Experts of a small language model: vocabulary 14657, 96 squared ReLU neurons an expert.
Below are experts of layer 3 (counted from 0) of a mixture-of-experts language model. Rows are named router (the router's row for the expert), down (a neuron's output weights, with its number) and show model dimensions 0-159. Each number is 500 + 50 x the weight over its row's rms, rounded and kept within 0 to 999. Numbers have three digits each.
After each expert's rows: a language model's description of what the expert responds to. This comes from a sample of Wikipedia text that the model never trained on.

# expert 30
router:498451442498500457538419501539463518538526521449443568509455591451445619532484630550499519518422489504493479525471597426534527438520510495526595540424554499614619431489567465472566456523495511421523446503460554522520458453580551537519468536477526569490469509522454563424567573520452553520476486517523520623485475547419517499458473517471402467510449485421544526437448387469478487430470467481545562502482496586518386532553481459569445594468465419465461530505484496529562473575513491
down0:502488420474458459464447506551512480462448426457483497601627388510564502591501545527536520576532497550519498468479588541554470492468556448483581468533535492462493512459525561495473397585375437485556532485467434441481478439412492625515542361515502506520510555471455458451541512513457441558544451555483528488451549486475490542512607539521536532543470527492623547570552536551597520530559560506579565534479517473528477438423603518580501517516472483510544464488528500432508490464418478
down1:510457568523503487602470420651520473571437486380497650482523489549406515458480469550450493506516461424549490499484574485541446433571507520552531555534472458499517463511550489489566441476525564522448506596547483485475462518513517537542501647483508562525479435478474468448508479494471450540382460473425568477513501509525514566555538565524517405458480529530417534532542453442418524431438471383487491503470609473499543473461498527485618526475463439520491436452503586463536529461488444
down2:394530503543473483559413456542560484507496479553489621501454486483520495457504617508486540557501463564606527544482565523451537572495430530431494498491474518494516482523503493437518483507562509538448507517518477493475519436437511474567509542545599540458438398515536440562532534521415581585488354394389616577439575514503484480540520463478475502532493462507562482535454351579551529500560489500477402489416460526533472535497498524566453529445507492531502507499526589484606456542475545
down3:457589507572449500474419452540426597468461437521473639504423489489416485469464424536504460507453502535501543401511547535432524596476419510432491567476548573564405539469517477522408577593487454424583461531490566528522511515473514506531525457420450467497498474555541584523453447493450511462462516456505494573496544443457401529580496499539533439506477518563508385548435476520433461521441427461397493458524530484550496590496463485489473478446513558516428429559430469501489557549570520
down4:482449529448520485524566464449545496469504450482533636450467540488525502488472435523442534500400512423435464472442518515423476575560480502569507602541498438451567546546531504474476522511549519506432415587519533576478544485493444548419470489523567468482503498462507406599510542453498442413467499455424592446510537493464458512489577461463507513567505480405564492471583418520559447547473451430432538455554573405521435554564579507537600508451455586564500425539580460559557484506514543
down5:377489456392503451537504425530470446548544418497440460542468476478526437486458606554469565507531419604562436533470497522519493538546594526488525519591565464465497405475461477469578427495553534482455558482586435598448529567537530458469565530582483387461517431518506481487493478515436524544469488436455564565548545512453406492570513573521531527529498579491558420539526387530499459471501508460483489499511603579451506460416498518564444444479417527527471512457552509484579515472453523
down6:433498582471540554520541472510520469516506502540508600551497449429482498409512507514485370478489482510476511464488506456512498588602522504543510531440513502392451572469522498436510441559610549515571443490533498542516519481555595598518485529513524480419522505388454462525526440526437361476524536451443502439525485529648480525617545477549461485406458513517520535522500516472466560517579381545475511539517492563506486623475480489554482586400508489463515482507466530485507538457503626
down7:567532567426438513407438527502537482509484454545552445552538507499547506552508503479538531593609513610510507469489547522520512522442616457457550397533421575490524491522471534477503494505405430564517506547415398454447457398451506566532556384543477464538481557498546426517505607534558455530519420564477426561418531441477538484476575548532547546567454500493547475584445488479582521553586504513531488519523521468574476485479559563467478484517507471505478478432513474455481407517373484
down8:486493549541596436475522559507482610584445464513497534482497468596515562510550477486525541569496461409480518427441446528517390505592545531483464484544524505468459514560502501489489434472495438427451480467489527473416588374472421505489472447471459489484581567494508544480529488472551489531562444435534544370426511524398542476594511521454586457492530498508433582555542523542485496573456426561541505468468503408547399502437615521420507524544486480575469461510504487444534477595482434
down9:572565540495532492550553562395601437406450446507468475579556412528506577455504533500484562587443464506478454502436500542488527504463509457474467434590467479482566471553384566479541487510405532587461487486468459488472590533485523563448472476491448571516517560495584480527439520528602481504499453601512484552394547452462497451530472490537530489554551491497456593475526453517493427522512535512618477445456555466493506494537612490445559472407481473484555527466528425421572469481489380
down10:478510535465521496545471477559557392509525518536455529456465484484478567495623499452533491600488478437517578459552545465418480621470458438505392570491586495520571456437478470479427497575527535563566493509503591518457532550576512519469444561493587476499521477560481476552480492514532459508623501498412451458439527530514534499483433397532409442515572473515512457429457467515513455437433564450489491614493463433487552474413465509571494561541483520483489507508443455550575500375603474
down11:432484522538423408553388495508573489561490494547493564593459491525515471387586575497531498514527515435430406406511553516562522475450524532574502475458588516573560471564542450450519468494496489579434437449532457521540506521500473501526529491531538496487427505497556528469495476482483486495470398571485578479477497498582535510540531488564422562407510431559538491405565463528473451504513475529468554450514515505455606405588466564543581491406493572534474562476528502341569474495546504
down12:446507508465506560495437458536516503542457558520498555482443410552431579474471540582536526544577495548583465529530620521495549636494454491451519511507564513538518512518528504490517482490483560438396539512456496451445588562492460538504542491491519481473498426476502551593458557582461488549526383468430555503431583476499583523558546463510551477573538448498454497541486469629478514532495489464549393445432463499568454501489504573578486567508468462499534433425428639431514480531396470
Description: Name-initial consonant pieces

# expert 10
router:530487401514551571506493558493464465460554576563561507569513421550486457514462527565543516477464512450547553558469540458570447514513549527467514504574472523557441550550525542482517497525452493486492583513430584484464611505435575527519528461530504468498471579460588459447463507431526499459504394493377503440425432484427473492515543569397556486423418441473496490453587471531505420579497509561553506509530547523634529448480441451563549496646450567549531449468439538468448511487513444
down0:516570459528491518541523542524500560503480517485614479530484433502483512558398489496490464540480547470513487477441476510458510527386550519423500536600574452485510485462531523503549437532507469481515513550508595424453563491478565523482521414437531541517458582475457434393502557474467460453482454507448447464495452455479468518513515522471434541440519559453543620508486428547538533474643444502527611502518624455528513513358443571545473617534551595497560443548499434475383497460513502
down1:509528587472469457550479549563454477524521477467492556474527583490501450466629596458457430568550517480568536518421503559403590575381529494507510483528478522582457487452478480521511465439528586518482464547500489505459415499524569516447444563446502514486524482488458459410530459501435515485475505441377476477589634532530430558554378567501543537543481582512524417506497418595491456486583475467450508542454528535465490486437507488593534495415500438507452441546567493488455458460518439
down2:508625492574514483497569549476541581481551493534506546533468502552429493457394509566479460465474524503552421472484455476481444598502552492519486482630494500452492410542517575452559583534508458551480438483498578545404533537525556523519461447520496513436490489535518556465506478534471493472494507447393496539410504502544474429453488474594549513543560488526510503589569513511474378488596473416397521513488450512397461521505430485535568387484529501455510483455382380456551537497525427
down3:481530549459557522477512425518465478482527574516518489525473507561555575501581522510474480562508522458518496470474439464419469565418454513410525503490541518539472549531518543554398512418511550604580393572550462504426419432488388519486423552416535511468491558477408513496532487493543507509456577464473525481571534497452490523477483487545545446473476437523613483449468502510600510462595535367488551629461411490508473504484553486506440484434553504517418378552566481540484582482451465
down4:576509474581526457504463514605427472513541521402527492575536515536506510453489413489551499497466509444505485467477533500397501630491515435507435469543485429410448538470538474480514477415518497507469408508446479375410491482546445494331469469444457578436572572506424569505502501600495469474499587468483507512534520455518441466573587546489598470541563470425539420485467571556519454410496494438521467514536571470475487519438490565580474451472526545533447535446488443475496515485473561
down5:478551536521472435487475483520431520567555469498563550488522467514493425545469575477528543439594540507499465581516440454550493517519566512495540535483539485407517458509540488488441568479443427521589432450606583413499514486398539524524488478474563495510522535445523428523550421479409465525571429490503461491466478503452490505535532563513541578529436478467479612514626478475541482372495495460483526448562504517499479431530443639438499419590534527544631454445417500500427498455482578
down6:489615545488488551497493419535538565577629549529560497484506513598521535520481526527537536506493494463546499453347460414465411562551449548549535498480508529487563452493571538495546582551448472506456537535512461570508525489535515472638478455463530511533525500495518608475513411486395585516570442443378503574535486508535512567433531570482526478526468541538446476520463525558385522520533475462482454491478444591463448476507545411535490472508531497472454527412450502415485465609534530
down7:458534478438524499463555448526583537530560488507437513468566472530502473370500530569481486479491498554500361448449525475503408429482619471541519516490513409450561469476472482376492475498573525480576467562482482547452597594458511559489453470540620455520429493554502480471485473535476421511503474428467529435583483540523500529501480529584500592509532509470451490472545517509544479476471473592445583531467530452425434508462600478468434548468456468475480444524384534364574519549475463
down8:552495514474460534443466618446463437599470512517449516564454533505530516588567502604463468489523534539483564525464463638497476513468537522486526551534422466494527419502423513478468477483497558481461473431482476515536433513454503457516409507513543560490479437493396465464487446551565554605457498512512493476546444527586473393523472473430624453604451517455595513530492390583563601500536497438551530603466521543541543544542472475466464457407546486538503431455576569491480535523488477
down9:461516466478607440411520467546526494439494477643447556492496513427464479454484518551454526440523544425522462551509429540538479399487521463570465500458538481482486496609480530462572567461543483464457569445483544569466474473465429495531587512487543560505470515503500563456488525496548585570553489567465481489536496531467551584506525526569487460492518587492469510577594488454497450560430599620495544427535468549530584394447520475513644413491485454583575481539546503505534578478448483
down10:510518465412459449504539481437468477528572513477500507473504608394490472427515560603560564594586395546544410527497559481522498438587437552442446539500457546559542377489477447521532613472467560523564493423486505561495532536496467491534478460572568528627572408497523507626523577497471506468501489521507465523532510465440491520532464646451512558462499482486442515454468495452536419476503480518519452499477450436417584523517520455443524524502570507480506476462518486451613523535465511
down11:558519586472484504513441580474430504566509539487423557419491541405440476471581475537466497484577474508557593514503532568508431451458485448495455482574477446510484425395473499477607482462501592470473483391477451523561491506447478488536505546536526481448561432546469465403419463549471532586565559448466542426626545484596472444451454456510530522562520474445501494507479464564531508469512537461556506486541561467535487473428519482493604503400518470463463444509665526437447504517548547
down12:491541558583442487474421493538501485575502556499520505579469535482462583626535480433446483485438552452463477442487440465373486499434428571466444507465398466396567552496452457449485495564530512416492519567478557469503486481440500537471523472414486519463479509502497471526444465575466497459528618579534573450463493505568439506535578449522583426460508469522502624633499595457486541396504476464508477554484489485507449488439477512449579381532493495491533541480553428488507545496436470
Description: -ic suffix, taxoboxes

# expert 12
router:550478514528436478542434568553595514645487563555546472436512515491454530447490428564528451509478462560477520480502509584536475542584427595484449472607468487517502446527541424461435533508397446555548530471470482511500527476473457533532569498452419541548482453454529579558465566529546529453503420437528436417540534433511483469502523489538505486449494593557512474440481570393494436599571490434581520504609460484505555526501496516422475549438529472542496508535506345535574506486465463
down0:474476488453487463455478490464467504500478544450452504523501436560583468513493465568445470506427579516577472464483484487614454478557578552494478484492514458472501544486494535456540502457457489518478388461477428461519496511483561454545461570585468555505415495486445537537517571479546429530493587604528532474468512358472535514468416499590523534470557496524468459507497451407480506430512520396454581476521633486535580562407573437602508512476571436475585463475365451542515557451529432
down1:536488520512468615478540446495536439504508512382528577520537376507486489474486539580495523487445529443537507450444493486553504510531490471555482445447474480530455492506481627559438606482444502431498473534465547509525588484514558575469535470475481570471478547501455534489492500532458482507505549570480464464413516455587484501518496620461554536582542564510440527599485523438471524475434512437426517454552613432499603423566536455475514441471545463441575468511561577414535641505505410
down2:490497557510472488485380451523546501456437537515467513511516579523466600461406483514452544559515453435539462415453508471430496478555489514467511438496544537494489624475477563524462535578611422510558533515535516455449507528487437510507512565438481472506538666476448539483490473544491533447557530554536540520531469358495484551442502480455529527482477524479438507563434473392484504480539580429474491520477631447518547492438583439534474494556541508405610549440463545517406509447559562
down3:496473464433517491505441545480509564508540522559454509654523521519333552508583475500494411625587442496534489493517466464515535530549443421471505518588478433392548468514615556489506531460546448444483515525565609560511482418405503523522501504487521482513526534546490477496547490513484514490480608488446520454419512484437417643481499560431486523571488606473545441500543499477545465506533550412510475572463501521514565429486521479480417530465500514493502459450547611550506487520472508
down4:518493465516485432500528486485569527459489626518520474406546478508510455472466429542472515415476548619544426577444434522510456495548588458503455455511527533430380487509490464564437509485462499423460447520417556514527607538488575510464637549464488517501538520531533583513492466550529446501488537467525436521478492414579478513446482489511572487556556484437434517609538484522429510554410524450453543373553606577540480506477496507563447504479561539479574507502484543425466596432529520
down5:549457498379495542404603518463508492528500512413577464448469579640438524499516462451500593453424520479508427585529601530506467464475526444552464454442561571582485471519446520485578470543550598475471520507440507498500504491531468463503495492496462449527544530478544487505464514485518410496481363472596530516509502486464560462494463635627566484506387493575464564604520549597512517461507497449544501515462517526500484433474602549468539456480478544469486519463502511410544483540529501
down6:440542470501479533456507492499478601460409525572467495515493545564465448564553505537569558592444520481431472517390516533530475592421499462580516424530514532521406452427497503559448500516624640514581461509525512520466550547501499482461494505438487451622538449510481492477469450539459515523529480510409494495465543547477501463549450563486531485575431424509480580636490523541516466421512488445454519600549500419544521442538575523557482496418472402418486527547459502451472513504559585
down7:577528558490541611450482432403560494493567440513498451446530520583473474473457427485517598518488522513543490460518469528510424521603542476526532496523517526493427453524505482520575515491519491549407513458569519560527523434412454573444491453531483472556508531492511542458516525524517573420494596509535462386511514525488569493599524508523516508507494572461476520511475540541511513400550481404532553525542360453434474441532517497434472486550486481436550422363476590454467407447612586
down8:531465605522455511503387512453503450537537551517565589606585532451479493514556474541449494499422537491484511566531460526613549521438479480524493563520527475515437471436488535369456503488451389533572535525442428421446600466440520566581437511522505591492509562514461486494422505514463520521506485570510461463428469483445493503544531471555489429470461495424427493499554564469534565537511458495498536596535453519514487518435588390473492477504565474466464420503542403552462547400398492
down9:481484439434507529478480576489461517528536496560555532544498503441443560476529472424529440604549462495538451533543484509472486599538491447515458526521487521482541508561501441571527487428576532469425495516498596544543491440430543573467446518498623476495529541604472447483564468485512466519446562500500498406379448532464457603553485433444499488534531610425563480497548465548515548545498563532558495619443453530528512562515560489450425485505396520551457401522517658453443482442487487
down10:553453442528543551509449503482507537466541471533536534493559510583413529488630562506549467559512485460410446473334485536527611493475539433532520488516537407463462562517573526444548544561528528479584593520523517520474465532470522491496451483439585470620582544519435572478464426484459521486533479549513549435457497525387500599403397530481509519523504543517579520478489570532506506500536501434530471519546502444477514401547531489499458516467530439489551499512581547460605540609537541
down11:428458526457450428499577572427531447491561495480443469532451519510559409544483481403495521479412591501494423497512508532553505484478512507463443453537515505502387501599606514557504532500473391570488499512545581428512452359556444503579512498542465543581438485504561517542583528471566390429578479527600532544491526455446528534548435487581511524484506451513506514408489480448481429488597454453533547586498517487569516533537464521533491535549551526591468530508442533538476562489537412
down12:471519530493492477491534456398509459468507590457542556479442506506560476520443444509546491512435521578479510535479491495496509472511475544556554465597595664651501571473535488565427542530475460469460474502437479449436523476546537546613512470466502603550549566459512472545451543461437556481474385451459510416573501470494507482497552601463453495440533456558576450513531595567482459481473612498487500411532419486534500524470500405563501518431406516520526515535482553564514548499525421
Description: Mid-word piece after stem

# expert 3
router:500471508505516542530522469504433469438556597549406533566500512524475481558471620498532545511497510493558583585514428457471455434469425525604539540497496513475552544507362532596514457496576648533535469482525495515472410511533449503511483571523410494478511476549520486525503566537543595622403545558468480558464489529528472568414520579551537500547568564535512535400490433487567494495451526501492582532520422532544565452529521492534563468436458520537478516535433565410493420524524487
down0:552509498532497482530524504528526485469501466503552454613481501559444507519563554479533445533481432439542441522478567504630497419476491494451456491564497497495457601660587427508492443441507415536453495505420503467480544626458494555504491542514529570532502495593518436486570559484460464556523558471462508566504552461562439606388573547611511501506513406514555528505538510445509506446519490481538544496507444504516370476550527472573455434519545493506481585489561514507442537513603408
down1:489613413619424545578608520499569497525528483481604587570482608491510434457468449629520513529458548518525536429482440497595431557552450497535459495467410525485367460552396530465498503480556531504535438542458431484494494452487488465399475445512529493529555484475499539525496501538512532565559527555409433415466537468459484552490439537536483523531571484517552481503476507477453460488470569513520564466533458458508513556506554488587608447512552438550390522472507530467534538563478500
down2:525516525522493545619485476527510505476450463462474552559422561465428558464372558641569510553466586449413536501463527544486516524454494469532388418534530505402458506583476486549547494514465600453510516464460444465573475480511497539503485504514474445537502443495501481520492495582491507518599501554438491508486622489535479483530478471581544501502475446468550542469494443488513457485405464426566596505476375480534553545465521469485540437441526473469476576465375627491482407549531523
down3:513555484543472533478565454498491562524537472497512607600424548461461491468487443599528547391417511417408464515483482515608489489497518531496467434523438537472403537547503574544535442582570538571503425426513479494509519520574531491472500538504508523491622409439408583461504452526492487542502556512414431472518526491522538521468480499529504501501441422505571475461465499505519385494470452470555512521500460470614420541561513409560525477455602540557424605450537526474499562583485541
down4:485445537510450485464509553518576539668483448470485467547541506468509594454517520599565479481441502507532502460458478571465496450534521516530578571584563533459468541453611525577523485449467449480499469488613464538499475471486438547522508449464485519428574467530413526512485431538500644527566507516542567500475484551525534576499499486424610458593471522437569486596418548497477469532402488448475444522544493556482457471441408426568481507550481532480504550449501493499413568421568481
down5:518575489559470491535531449525531555520511466485534597583432541462468488480495456590527526422415548438485476529472499531594529515503512512521433505550425495430353483549406599512511489545556509584475490478489471469480490512536550525420467566494527508491568446489446572511488480560458532558488548545426415450489504479533499556483438485544491515484469408487568472484459541505478404507474464460585537465541499437631476577507539396610573398496593521555446602454516566493495548539461579
down6:485443507574458529397556443504558559525518507559478533406532347470474427494375476456565528546442427587415447439449444443513456499477563506509549451497451511536524406578560530460553456539379472470465502537472490552450549514508513497496556506455425531444439378508524502518522484509479481492503497401455522574525597500522554493521555566419521460507430461556460571539466446553412466463464539600513534418476464518523481439481523498459485582531441504496568451552510521486443470466534423
down7:525518525512485600513573375510542483486482543491553476457520480503511559465463448571549444641565455557464417491541504607479476425566564532520510564509594568608473551540502516558496527486421589382541512567476542492513496491459475558514495431442477529462567515459422561535501457516489434502468496519452497532497517512452529530603474537536523528506507560600436549563523577513467509466518574494513557398480408535484491476517443568532461619572515452563483523383473570524540484504456441
down8:576519456488514413468449538551551474511485477501500619424493338443519526529470457566544500564524474503550626419427451522573476514500444564481588504453491427445447499455562536477441543530548503447574491508585468531435527526522452468520457534566524453427544443480498421543574517547584500437502488568437555546577567495454474449507411388445570446385587515526452452518517515483481554478523509538551549505500470448503552467514460492562501441472498533475467453594480512514456437539415518
down9:485468519543501494447445522469489417617543459568513500489533486542462634577526478406524515447469438538487509470445571450484518434492527490421531513610535429502485634487503516514484392528489458522512391507507524593431515443550488543499490515503519451495577548543498572551455566606472462520452485523569427579501577473560539459539520540519365467497466489476539481463490540438447512577526520563550599569444567518511448498518533575563503482533436507473507410459482534496498498379442567
down10:559549481442503575602513536585446573496523365452505488522492544472570425516508552562442567477527471485579572497477537565521515486595500493509454526439501508459475613562551519514501489540540526398470426440441501523514511440437559525551504519544550497543478465526555440523552457573409497511514518511459428583434514566522449540508614525497534337455555526456489441491465458567568499490488465463487451442466516440477416590540517497561445528406489418511471514541455529530478379459528506
down11:447475528529533494493495572435502569446546498505499458533528597497488536505461524427559449520456413524575501486450422423490440435504471477430493439425519489488483562355547532430462505393508514511536497610481517486494500515405516559518384474435517366452451506526514488491480457537522561572416426510521594540415510470519383461483544600439491466486505517451580453613558492421564517548479538491553422541473486507529453549502543474471545465563491498497460520464406538519566431490529451
down12:501549468552448576524502477458487434567520465442513541517459596410505503500471498550515610423431535482492451528461459519538439449596549512469492468512501523488373455551511552544564518405550547520523491450530435513535537445507590528438482558420520489477540470504428504469403391549471540593493556507448482423492553456497449508532430526526522497562505465477567513484570471536576515526451576493535510524524505501523465597578500501538519475428582550584427532419528560405565624592457575
Description: Name-initial capitals, coordinate minutes

# expert 34
router:436512435540557457525506555454442497395536504528464537518590471490486588522492473559467495520463560546581531570498551498534597458519558488417479411502426504471541534564543453516535488512459470499487536516660519485473473480476553474547488465433548575485412548504541440473600432549495517548495527424464527537579534441470467423616423486478503550592466462588552441508466567508438450435471522445505556480447473433515396484476446470531508568571497466445579519582477551602538527498575465
down3:514517527503557510512469439492516643577410560431436527606481579502510548424557538468491501475515494469435537497477611455490493502483429517460460457565520583526492559469453481530448602612587541518540498542587543500508532562472506606509478532536488425493495524534485484518421477523469524517443525474457469514511523406431439414476452502501593489485517404424451476473490554493490513531488498446424488424525500538520615380500400562551478484436492583537437515433408521550453552529451531
down4:554504443510563530630462542474439538463577475522549453501523471497481518487443430474466575508388496468480498484438561483516535499425494481436508496508563547446448449505567462462503501573524577497564505556529505535473470487443514483489471480571594608419501569459515505391479437477564488470433436512500486356460360462446479487498507439521447506488489348580537394582398436525464536526471517561486465536430501530543519621479432442537498501512488523529498459528485478524578486526437474
down5:400425479445543540396569451531528514493578449508518402536447488563457539609503527465391457485512435497536526509471501493542491556404518450405450492469562487351554505399521558497542488581404538524513503492528531496557503487616467464443582439481525462516525562519462544550496565453458509579537461444580393467542489516484468468476421547525536456465553451466561507533496436456565523588420533479530542451511455501452498496420523407437476477505548394512562451489497471518475556490494510
down6:483491421537603523492502538530532500543420567467517448602501536503543444485522446484404547477497508508446457514469551566491427541487576485506553465555536531492551568559488513526587581660506543447466437509545520453482553491384520452524454591497468490474477540536447469499447477506445530505476529464512509497508527362405393398437507490425493459520518400488496455531469413519470534480418526523516496428461468505472535424458391487609428543484490485461489518473520433490544539571532378
down7:535461472491513496540540481486529619533502507492407516562423516489529544404582504423510519545469516471491510519459597475513562465526451449467577347569484567548496510447478532520402600589569478469537473511617565475521546545483548509483452460547570559507528444546510444421463463485498519507518473467429496458517434432463477407486546472556536483498545364516506431564504543588428513517476501459496453437469447521508588396561429538591515505452519553528418528458469504542454557567465462
down8:521517583569452513532478469465478543504458588469436490517533461537539490451493422485548571523552519466464483435478557526469411513565477533462394542470505541547569530447497512453433465469524570575410475473413472542586493463562448479515472450436625510502510514571528577566493525511514493560478397446485372471490514508449505511339427501482489509543471534426464481472435453498445432594540483491520474477578542543524537617537519554409464468537519546550491427480438419549414551538518557
down9:515491528483410472484433534481603546501522544514562536519586492664399517496399459540543544569440447547538449479525546595475522508546504529513468405491492544484530506425533499537541466446525497580551520423466459563474529440565455536434572398499496504570536504583490481501359525455430427509478545514456446434521509417496465468502470516488619455509466557451504525494481494519473489585467382513508515593518519509454528585470491589543552500574479501501545568391516504546553518552503526
down10:541494461510580527513517473562607505547489495507519501552488578427529521442547538500384467536455473477538483563526502582530514564458491428486564363552404591533565499469482473466516498632534568483517456499567556460478554494491487503520440574508394524516472539487515499517419598463449537442523499436481468460514480492475468360502439507490494441517529412481488425538534557499469540519459453510580481461427505485435588396540360571543441572520475480536495522505535502517489496532531366
down11:422519448522568543466585441486516522446522462516410602573454551502495506465464606498421529490453518534558497535458437550493537438515543466510551480540513589427593523513552561457558371568503532558508510435428531528503501495563475507364455480455472467446433462494419536451487591431451540483434462518430524459551493552532534497540404622561484451492494511459506506462576534511607537616480442500468460461474531483493548529547573591441440486500484405526487518434511508414476484470505504
down12:506443432514510511521511480493595533521526518528436529554460524357544552493515589449404578523505474488523402552551503544513537500527497485479580390539419555556572504534501487507496519518515581506517457499520494479549521529541538531475461549482461540472522533491539482447481539512471566446433540507444559417542504504467500371506463470406512452582437341487501413565499575529462551547433451556535373433453529463483557442566433579449457586478489457545413509525481571511562483494547432
down13:443555491493528520418564554488473520500576494583448555470440461455477424487493518582485495507488503477517523468414493485494519457597563374508619506565523477355575508565567527476539539566479503553460519475442555505540489463532485441526427422483456561478580470537471534553521535490551474489466487561453587447572508544528505512556512529516508445492564426460541586536565474538483484525495542575456453461499451470459453451503564444440398387533508457409454482442490446432363500411519445
down14:557469423541588520571490522471452542463585504508486442537529461537535510451450379459441584582432495539496507460470517468514556498502495502515511413539552492475437496514546442484542532613519510492560492526529510461507502477477525472436418459544616645418470504502475423415433432438529494519433416506424522445479385490449469509494493465442474487494516350574505396579456454564483504495464547553474444547439464494555504566474386470559478496504541478537482443482477487530618473519506463
down15:484468381457528500438526558497421489549521518485493564602498469554481505482472495482471486443512428475486543609515509554521431491503470421516541554612555647440555582542537579488415446521612468531608531461441514495512451471515504489508572487507503566501478481545529497565519564550480492452443592534470502495576445536464451499462558526566511525599565455426544520440501483471526604568390493519503460464528462485508406518452556477432497423569572476531517492471521471548439486391438554
Description: Line breaks

# expert 53
router:549433443578533474537523565431538508439530514586556526513498460457499562452444440525524474516484519476540429517470508495500568446463520554454492444483534496452488529525526592463458440523376525490469449546511591474466432548569517543494474530502471445531543469503522567558472459561601412525506518499496429470466616435444556482465495402577500447424507496533424520465378415502497540607613520451555473552539520535465504523461584521458615484598581479481603446554450490534441534433501522
down0:432579513443478549531553574517467542512595382524398463544466509535511529537487511501558475543432496366534519443510478418417489531379534549437481445540615518508416535550543501556447446544536432361449481480500448554451476551540541496467557411513535485505499460495522495542498445468486485412583542457536500547447511451482423468499525531468457520420486468551527530616533532545408394473466523456496447482441522530540471587497532511523517448507496505474532480440357480502460543495451543
down1:477497503444415515545553446532372507500511464525535547481459498429503551519522484607595467453511475560492496541503445464520483557573544546472552564490598442484511438575495529470454482507416510540463464570408613495518449394537513491490489514534548436512475463507544432513505536441432531666438493494534502494526461555462504603461508553517432405503461541524592403382514544558525573454471492464459475525564530488484458531526534511516466543479461485524482352503532566569471598496511445
down2:474557457569439483530551549542480588487450514443568514438515535499519589589522488453451529521419426567506524493544485397547424586497432440491490434550507516504556553480620492468490488469509487465485593487455496495558502382489513546501461547462424536457490432457445517572460522455414508423490561552447563488483612579483416439462609546483530476544499460505482461490501549489533502355542437448389481511528516508455485524421466460502474417419530501406533455522565508513454484516564561
down3:492530410531501529519445459588484479469463520547501587496503461545449538486473457481521518531482527518524496513430500491525532466591419615428533497489489414488495440560510648433473504595458534471524464534496513435415461589555469437457472576507532466429492476517496576528433472493525509529473580505419447445498535509500515506492533515598530476559473573443460571436569484495467487412538510439375521550415525485521457535493533484650644450491607462462488449466399473521449514466542481
down4:444477504409529413596472492563480528535494465486546540528473538457503523533523491526594515485525475528480505490497451521437534529485563605490521397547498496467547421472586549508542530513502642459516510495453497465482535565549563569563570490509463416441563508463441439393468428445396400511536421442606496398564474512397492478499536439488442393496459480466555512428555480500532495440472496441466493476542567542585531509512454458576478506488471538497612411569501540550557448520484528
down5:507461563483487499503496533425517494508570569532586557559562402498552528577467454528481465545451516439477432551527575440440491626546487434410518443489496492486562473468448530477601546572533519461527605501441465504450551559448556516571369484544505500451540499437535431503505535490619392523558415497498439564507469560481479502597547517494552490493493546533457529509533575448548423434534509450473540551535498445453434435517466522528461479469564440487519586385508435533572551553505472
down6:535529410570442506532484517620578527461466467546474575509513423478445597524417483495498513503423564446563458515446507480535432587477468496439506472567449494424427597515516545472457510540455501404543474539469513410414466608494452511562455498480540446465531446555471592544449499481549502563536531514506514520450409455489451519480524482582600420496528505458440595557521515438485463534511525462432515560475597491489451480420480513630547403470541463466485510491440442505487506546450396
down7:485548567608566505474552539499439485472558408393519569544482531538398468431470429498540496508470449500462557479440474542467418478521482500503499469521478573502533534491558500417525543480508391439562570524462500478479627458489489482490528523474458471502504446505460503504380510509459479359547563517535513400511487479538423479481491484527489480556450590639527398608506488580511380453547509425439453407517434583534509531401468519521450470471577493521526505535533499481512505523502544
down8:515399472471507514506461506520458561461470555509421487493513482460532601499524550560512504439411525548470527493555470359522436566532387474468515457460451485465485581525539534465497450471492502495426510510469475469619495407506523512517495541561457540509492535415387586491514596526549550450464499391593510517518436497421554538424590507533485375500458447524481478428485616537523507531481492494434447537469463552494354575424589488544565499526527452445453480476474498458457504525470464
down9:511454502548524492565422540520576558492483478518497575448428489435516639616550474495501508522469381563532483538543540541500441417446529491462516454583504571471439515500564516465497461508509454390515523508381536453489512508499546475524495490404476452536486522478547511499516496538548473541432484543570483589349525532580524488536535497496515411430445437396486427510444527497456577547568431492575580600498521452504510547490499560524527464509523573470487512428392543472544488462553592
down10:591472582507501518500447566470576481531468567482530483497404521490499476519466408605546502515521464359521545415535527556451431439647549481491563576445573545419478498485554454489491584458516463491534497494484568535378467456494466550490452493440391449475487516559517516551539413581541513484504551474477421473573547494459499630532605528415539546521517599564482477512499505515469455546506489540513490530585463460516483597485532427496498504441541554485432438489459497527505579543491508
down11:524535344542554527560481456593513517483444461537490592443527450523465559486521490474459484478533515514569510492374512473538534468520410542465504541409547442554430482507594574479395517531544529501472445539491442492465442594536433437484476575481570458409473459601488536521536523450464523527376556470450506527467490493462518512473461476548555523477468445404460549435494468487464508458498484478425509464437517419552435518490525482590703496565499523467469472533431541537478530500501539
down12:498523363541491467586449466645484540473482502533514586486503413477468577485451455483533441514466544593570530504388491440458520537499447555460521530464538425490412502553560602452430462545511525462487421548425463478435438629560445474482480564444585476448461477567487553569473540508521549541449549487451493609461492451437539519481482516530532481482468465468451544506489511528498532485530519442433498508487540451570418528529553533579662501485586485460445491510436515517461531542510459
Description: Roman numerals and suffixes